Experts of a small language model: vocabulary 32768.
Below are experts of layer 2 (counted from 0) of a mixture-of-experts language model. Rows are named router (the router's row for the expert), gate (a neuron's input weights, with its number), up (a neuron's input weights, with its number) and show model dimensions 0-63. Each number is 128 + 24 x the weight over its row's rms, rounded and kept within 0 to 255. Numbers have three digits each.
After each expert's rows: a language model's description of what the expert responds to. This comes from a sample of Wikipedia text that the model never trained on.

# expert 3
router:165073112120059119143088116090136111146115128094108180145122134162122114092116115140103127125174160132117114096097107130098126117122109083122141115095138111127129106107133136133131148104137085
gate0:086111098118125155122118083134113124137112126132119174133136213124151142101083118124128133112112134139112112163120086117157118101135123130067138144115121131113155104143084140122122135107131106
up0:114142138107117119117131145121130125128177121136075115137101146142150106101149108122140123112078124130143135127122116113177070135155149139110113102152106143130111143149133171139148093108074120
It responds to: Time and quantity nouns. Nouns after numbers or articles counting time or amounts, such as years, times, season, days, million, percent.

# expert 14
router:146090118130113113155111121130126116135139089133098137155114129134134120120100122103089138149179132126116115125099101099115116155108098105121163133120104132114117117099105131095096148094149096
gate4:118107132072150123137133117152107158160126094099119129110087123132109150101122139149106175158160157125130097120115169148130197118130113130114129180117139103151130150144102085125126113117114154
up4:130113100128111110122129123152121108137121104138125130178161103104115111135143144100128115112086120125157127132130093126154091134152172118159106143129113123079123129139122130144131127101155085
It responds to: Closing brackets and quotes. Closing parentheses, quotation marks and braces, mostly after a number, as in birth–death years (1965), vote counts (9) and register numbers.

# expert 15
router:144088074117118106131138123109108119100095111106087159197119105116099116112120146101081129150147159115111109127140113139147143166108136113105110113109112133099129114097133128118136158079146096
gate0:185088086122093117165167126103118154139128137126115089121136088138119167138126125154117133141146125094119110092131135113176106171095158155124116123143126115118090161113151127132086157120149120
up0:151166116127108148119119120123104111164086176171096084142146120115120165066132109121163146135123138130128116138129151116096117117117149160137130117139174129143145118145126144135119183147090138
It responds to: American football plays. Sports game-recap words, mostly American football, such as run, touchdown, yards, scored, completion, and injured reserve.

# expert 58
router:143124122110114130157122159110119116098148123135120145144080136121151112134110128104126120124140137121131112114081107098094125138094114114148151139140127139118109115095107149122123173119129109
gate0:100154099104096144097146077130112091092133125118140119133121135092138119126154117089107181121090142150183132125125120131093140085121168136150087106131076128116126133129127153105118093104128153
up0:151108136105143131107126118095124126119095166144120132090122110120122130088118199152112105111174152136114131128111120126107122139132147122145176063150191137114169105122142106160147089146158149
It responds to: Linking prepositions. Prepositions and colons linking a noun or verb to what follows, mainly of, by, from, including, as in written by, coast of.

# expert 37
router:150111106130095119137127139117120119141172088105107180146070160147143105084092135107116149121169137101111122123118107133111088151110111075143127134114115139122140122111149145080100146090126110
gate4:167105126092124141118143117142118134124194110125143138123090113200113146107176164117103125127157110118056104103138117102129147108093078123171135146084137174144149149103135174116144137157116097
up4:139140162139172134091144112117150125123137150133157132151136138112142121153121137125073088160166138193153088116160114090172142124126119165140142121132117123115121104107137121095134079135149117
It responds to: Reporting verbs and complements. Verbs of saying, finding, naming and using plus following that or about, such as said, called, pointing out, asked about.

# expert 34
router:134135122097096132129138132128111085144113110131125141134105121112154119122094142110106151104172165128148078075132111104147111132108116108144136094126134120126152093084078133148118122140106110
gate4:155116159129162136146117108097124162137088100105167135139103135109165109136144110120087117117133116120163121105151100119114144180124124157125133083134168106149139110132138137129110152147113126
up4:117140128111136076125162151105142104107118147137144145130147117124119111138125161121150175137123144115134123138114175122111183122129159135147169129127124150120104133100142106150150129105114141
It responds to: Name endings. Final pieces of surnames, club and place names, often in tables, such as -burg, -ville, -se in Lucchese, Castroneves.

# expert 45
router:166103102096111109136124130126117093137128092126084157177104118140144125137108151073114154136141134148147107112112105126140114150086124103118142093111111139115145094111120149131137165116132086
gate0:139111142154115154153139128146137123140201103141120146167135125129158129118102185147189159167134104104152125141108131120152140126068171131167135081128123164092122133131120137174103093109152132
up0:120131144143111145167143107092137146145146108117099142146122121153152124093096101137127098121109143139143104142155129131089149147138143063123116140153154127108126173114119137089115114099150129
It responds to: Names and scores in tables. Digits, name starts and spaces in match results, scorer lists and racing tables, e.g. goal minutes, 2–1, 1865.

# expert 56
router:165106104092105110137123124127127089139132099137083150169099116144149126141110144074121147139140135149145116108105102126131106151077121100107149093112112133121141096106112157127134174112135089
gate4:149100099168123155171138122103117109151127128142141134165124136109095138110101084140120138143130172108144129128111154136093103081142138131163135130129166119129127113140137154116108120108129107
up4:101133122126134129110113134147131083134099086182090115124180140128143142113114123112117121119124125108154105085158078120114156142137094113109153104099135143141155118118127146085095113168093124
It responds to: Personal names in lists. Given names and words following names in sports results, cast and candidate tables, such as Robert, James, Andrea, and the space before a score.

# expert 33
router:158107125113110128154149126138122114147106120140084155141102133152129102146086139111081139119171125109117117096092142099136122136123104109098116123118134137098154087104122127113129156089153108
gate4:128136117141064148096165131152107119178084106127084148133135120110070076127114090110110136128179114116176143114144133104109110129149139115078134095117122126083154132129142122104135129136148092
up4:115145163144124116125106126086154121125120134113142113116144090122119167135116147148126128117104129184119101137126115186106167115122135127151164155151136103143092135148113137137104099090101158
It responds to: Military terms. Military unit and service words in war and armed-forces articles, such as Force, Battalion, Command, Regiment, Navy, and two-digit numbers.

# expert 7
router:169109140097089133135114113137111064142139097157098150147102150158137116110107154131087137143171130127099124146082112135107089123119115107116142119089113172116148106087147157103120158097166126
gate0:137143146136091125171113170152145102100123116133140161130104127141135143110136118121117091128102112074113103146124117137129125100106140184137130178119108128125126140080145143070136138106134098
up0:132158137097110146187069141116138111138129132124178127123118138144149119059135138119094118128088151087135106178113097166142134089104125154139146147111095115169171123125123120100141128089119072
It responds to: On and particles. The word on and similar particles after verbs or starting date phrases, such as on, off, out, along, On 2 March.

# expert 43
router:148114117143106127145103145122117110111147123141125146158108140160118137119126121125092147125175120100113110112085134097141120127140142108132127101134146123135147107065130160105129140132137141
gate4:142129139111155102124169177116151112170128139135091148159131116139127119155159139071129141102141141131155103116110133100100134094132150125135114132104127136104124083151089111127112124152081137
up4:143105079112132133123092127173116138135121150103150149146156132133145092075120142121108138124121168139118151137116125144122110129133121128095122140103158123164134141129123128141144130095181140
It responds to: Inner word syllables. Middle and final subword pieces of longer English and foreign words, such as ible, ent, etic, incapable, sculpin.

# expert 17
router:163068124109104118146128141098107113151143108126088190127118135136158138120138102094084164161169133113117103138113128128143087110119136094149134125127147160111137117097135138097131156090117119
gate0:144126121157125138121126126126116165204153137173104134121096097100169131132174102124154118171135133153172145146093151148131149096136127134136099082120156141138160121106128122139061171125117103
up0:144110125130131178171132123125113111168175113126136163136145141157136115137118132118166121137177136128119130132141146122107156104114123090082186112141157092102123134128115097159128136133161114
It responds to: Geographic area nouns. Geographic and administrative nouns in place descriptions, such as County, River, area, population, village, north, plus order in in order to.

# expert 44
router:142108111125106136126144121138122126114125106116108142165101114120153123115107141098136131151179151100098095117104118142129135132092087116160134112110131143132116114095101152105118146076143134
gate0:121141135115122122107120143135114160172107125129096164118109156100122089085139110114129177088153172091157127153147155114125156132125112124099135143089120123136101094167136135141130124098134145
up0:120163118123132136103134151140100162138101120124113146122096159085112098053129111125130163076130159100177139149167154131114159137093125114113121153117128129142100097166126135135149142098136137
It responds to: Table row delimiters. Pipe characters that open table rows after a line break, markdown separator rows like |---|---|, and ← arrows in navigation lines.

# expert 41
router:145095150124138103134088147101117109145142108091115135172109132161129104131125121132066133105180101137141112107119137102158106146116130082123134105105133111129122131073153162117103123096150101
gate0:139153143135088087168104129111160142118160140112142112131115113186164182126133161172133084118148089132050104116133150121153157106105134135122120128119121153107111162123156155088118159129157138
up0:128117134130121113148128123093151116148177139094141105107094148143111120117122140141126116132137138094079141091088149103147108165137137132146110122108109131184096145175199146101122117107105143
It responds to: Scientific noun suffixes. Word endings and nouns in biology, medicine and science text, such as species, -idae, -ology, tumors, dragonflies, treatment, drug.

# expert 13
router:126090102133084137130109132124122096161124107158126155191105156115166129127136127119086167126161150173135130131108101114123156131113123095139090108096117115124130093107122170085123123122094122
gate4:112107159124167129107147158131122141164106134143089141098138137152121087143122137153130133118106085129067122125148114100118138108106125140146111138117115106100145134114130117136136123151131180
up4:117168095127118123152084177135141145089131141136116132097146120126133108086119111170128103112157123127069097124152136122106102030134112117164121181139131092118138160154135110129138125162117162
It responds to: Transliterated name pieces. Mid-word pieces inside South Asian, Middle Eastern and other transliterated names, often after K, S, A, such as y, h, k, ok, Kh.

# expert 0
router:159108109128097090136111131118129100121140119143083132139134139148115105141102138083114147097162142159092122106079116125117098150121122086151153111100123151100149130110114164114134142104121094
gate0:173104152142151140131129140134146117106138120163101071065094102127104104159146111114131162107148139122141097121129116156151126139177109119173175163164128162139124131156116141187136130169117090
up0:179104165136123077095132120102109104163127140149114110060132128105116103159129105118146133147141125130130098136133116146128118140146127103121150138142117168128130125180064113153116136129098130
It responds to: Ordinals and key adjectives. Adjectives after an article, mostly ordinals and uniqueness words like first, second, third, only, single, new, original.

# expert 27
router:195110126125092113150123163138140075134129108117100147206104137124154130109104130117091170157162133143098110106126099108121115139120124115114153110128144117117129066109112143120154153071109094
gate0:113134117166143160124119121096163136139100157138104148139096196164124137110127126125152120145143150116113120132107106109117139134145177145092122111166149169115151155154156146145103135174089117
up0:158093137094137139135130126164099110106186085116155150120144085091139153153133132151114147159130104147112173160130141133116074153138130147129139083122092097151103144126098090123155088101158122
It responds to: Sentence-ending periods. Periods and closing punctuation ending sentences in prose, plus heading-closing equals signs and paragraph breaks before the next sentence.

# expert 36
router:160103106144084145151082152136120093097147086133093150153119132136155148135103112105118168121152117101089103139097096079129089101080093106142119150124160142131152097107087136087120142101102097
gate0:165131074101153154157136110104138112152139160145108113123129128122107153131162109145126114155120116123101113141130163124103088137154071116125119125141150145135153094126096137129142163130126134
up0:128139172128073146152149115121152132098092110123129117121145138143152097094125128139101147147139119097106147113160108076120113117114136150125097116161136174060139169116141169156081124144127172
It responds to: Mid-word name pieces. Word-final pieces of surnames and place names after a capital letter, such as -els, -ern, -wood, -ford, -berg.

# expert 46
router:175093120100081139139102131079130101127150098136100176170100103125136087118123137137100129121162125119128100123103119112130093119126085094109138100127107105119142118109127145100124146078173094
gate0:151090124092096144137103135165120135135141139134121123122112113105171123148150162160148129138121139134144120111083129125142122096115104094129163111133111145126128096160135178130152118150157144
up0:116180112122126102135147116066143125105108109142136126143143126146101147094123119111104119111144134144133141126144088132125145183142209145143120148159116111104119146116125094145088150098128102
It responds to: Section and paragraph starts. First token of a new heading, paragraph or table row, chiefly the = of wiki headings, plus The, In, |.

# expert 12
router:142082085121096127137096126140129096125144108162103143142084134127145135156114165104116117157163120129119123119085120115106124120092084063154132121128126170093152112110129149128142154101120133
gate0:102125104124122139133127135124113130123113125154083115152124135119174151125114128150114109121125089113162099116148123098096123143127098111148135116142158166137168100135154154105140158136117138
up0:122122125134121139156134128117110131102117105161104134117090117115170125127123142142152094104120103153134080096154158135130088135125059142115122137126134156140110138154143103157133141152129114
It responds to: Quantifiers after the/all. Quantity and set words after the or all, such as other, two, several, both, these, another, latter.

# expert 18
router:197106113142085129136134144092144063112114123099120132181097135116172119130118137119113134148144117136122111106107112119138098128097125095135119076104143126096114118092111151087128154089137116
gate0:155147072121151149079134154096111102146171138143139131104146157096190106149133126140165133124104191142148132096178098150139128153141125102154152153118109096183101130117107116142137169145104109
up0:162153140125139121092124154099161120180111120127159145062129145130156096119143136153138055155137159107132139124111120174139130140127126149136139139087133167158117107075126123119106129106101120
It responds to: Locative prepositions. Prepositions of place and time, mostly in, also at, on, during, since, across, often opening a place or date phrase.

# expert 54
router:142099131137084165144125149112146113124154114107103122152095133153161103141118140111098142120149142125123107111081084135095124145063108086126128131120120099143149133098104171106104175127143097
gate0:079106157139151111158144097105122133142125138122102098146181136113128190159130118129090121100091135155122183177120130151143157091161055137121102152131124099084133112138154117094095124100125130
up0:096120147128115123118112105120147141114158137118128123125126175074119156165110135134156134127115140142091108161153128164121108100178079089125125166156162116143155109148135125149119094122116134
It responds to: The preposition of. The word of after nouns like part, end, University, in titles and phrases, plus foreign de, di, des.

# expert 42
router:155102115105112121150105141126111099104151130137110159150084141150128102139108163096095145107143130132099093117095109133142121124113075085143162106083126143145132102116130139100125152102119132
gate4:096094128151135113144137126149094131080097152140089095103125118134102134167114124173145089156156105121105145116097166103140100143158107124200153090125153138115128156092136115092143087158116109
up4:131174158125106158118141109120147131147152123101124117166103084120084164116130103146121114135135108130128089099121120130115140110124124103089132154131156117157132122119141162120143194141129166
It responds to: Capital letter fragments. Single capital letters and acronym pieces, such as AKA, ABS, RAF, TBC, often after an opening parenthesis or quote.

# expert 53
router:147115123084111134103109112120110097114134099137085175168107131131153106134121125098110157130139146134123103107113100145103118149097108107110142106110106160115141110099115141115130153085151075
gate0:137092112104133101121170124107146116110165110122105134154136189106108095130137161117104147138122115105104138102156122142131171102132130158104103117113121141154145113096130105090117124105122152
up0:119133145158111158123103087099146105068076110113118084092092102149126140122104106104145092139122069134097145178134091106130137175113087133146143141115157086119123142126126157142113152134110109
It responds to: Pipes after numbers. Pipe separators right after numbers, percentages or closing brackets in data tables, such as 72% |, 07 |, election and sports results.

# expert 31
router:169100127143095120147097165128121104115117135133096130152093158128119116156088084122080163138149145117083061117082074143137118130135099109138145105088125123157130104121124153085111152100126101
gate4:123152161146080092163133124097115119147075112093152102140091129140137126108096111134118182150163177136109083125112135138092155156138139139155104128140126125131134122136133126085121115135108142
up4:114150137182135134161111125081122109142102155111138150172074073126117114084085144137115122160154135148118135092165136127133152102125087098157114099144139151113127128150141108157137130143113132
It responds to: Foreign name syllables. Inner syllables of uncommon or foreign words and surnames after a first capital, such as ić, kov, ø, berg, Llywelyn.

# expert 59
router:136116099138082127134113151128146081138137139143096127169080113123144098144126101122122136150177124146111131103100101134132112148096097095147137101090122150110120076102145185100114155070125065
gate0:123164116101121095137109128134130119143132120164137129133138127088115162167118135111096105102107121161100095149080122139091119096098110113168112116102146107122107124114132113116146106137126119
up0:141086139129191158080141123086128123134075129128124177149107100150126112112128166101127157135158122126175139076122124112148154197139125124099142160146087143120155101101117144167113119097125135
It responds to: Conjunctions and connectors. Coordinating words joining list items or clauses, such as and, or, but, also, as well as, &, slash, who, such.

# expert 1
router:171065127118075137120121136097113078124139109161116165137081130136171108109117131116127145138140137142105134132115101128141139130078110090133141090110142148114129122071134208114145142118133112
gate4:163122144134164123144119146126147116105121088117125143135137166105148150171110121133163135145121086077177126131100110118080130146113135093111140096172115114150160128108127128091102166129079144
up4:141149125139152098120108135143165111055109100135148140124106114127144084143097146143150130156078117089124128155133137135083128114110107107137117146164093116141132132097129142135137163158109143
It responds to: Directional prepositions. Prepositions of direction, source or purpose after verbs of motion or action, such as to, from, into, through, until.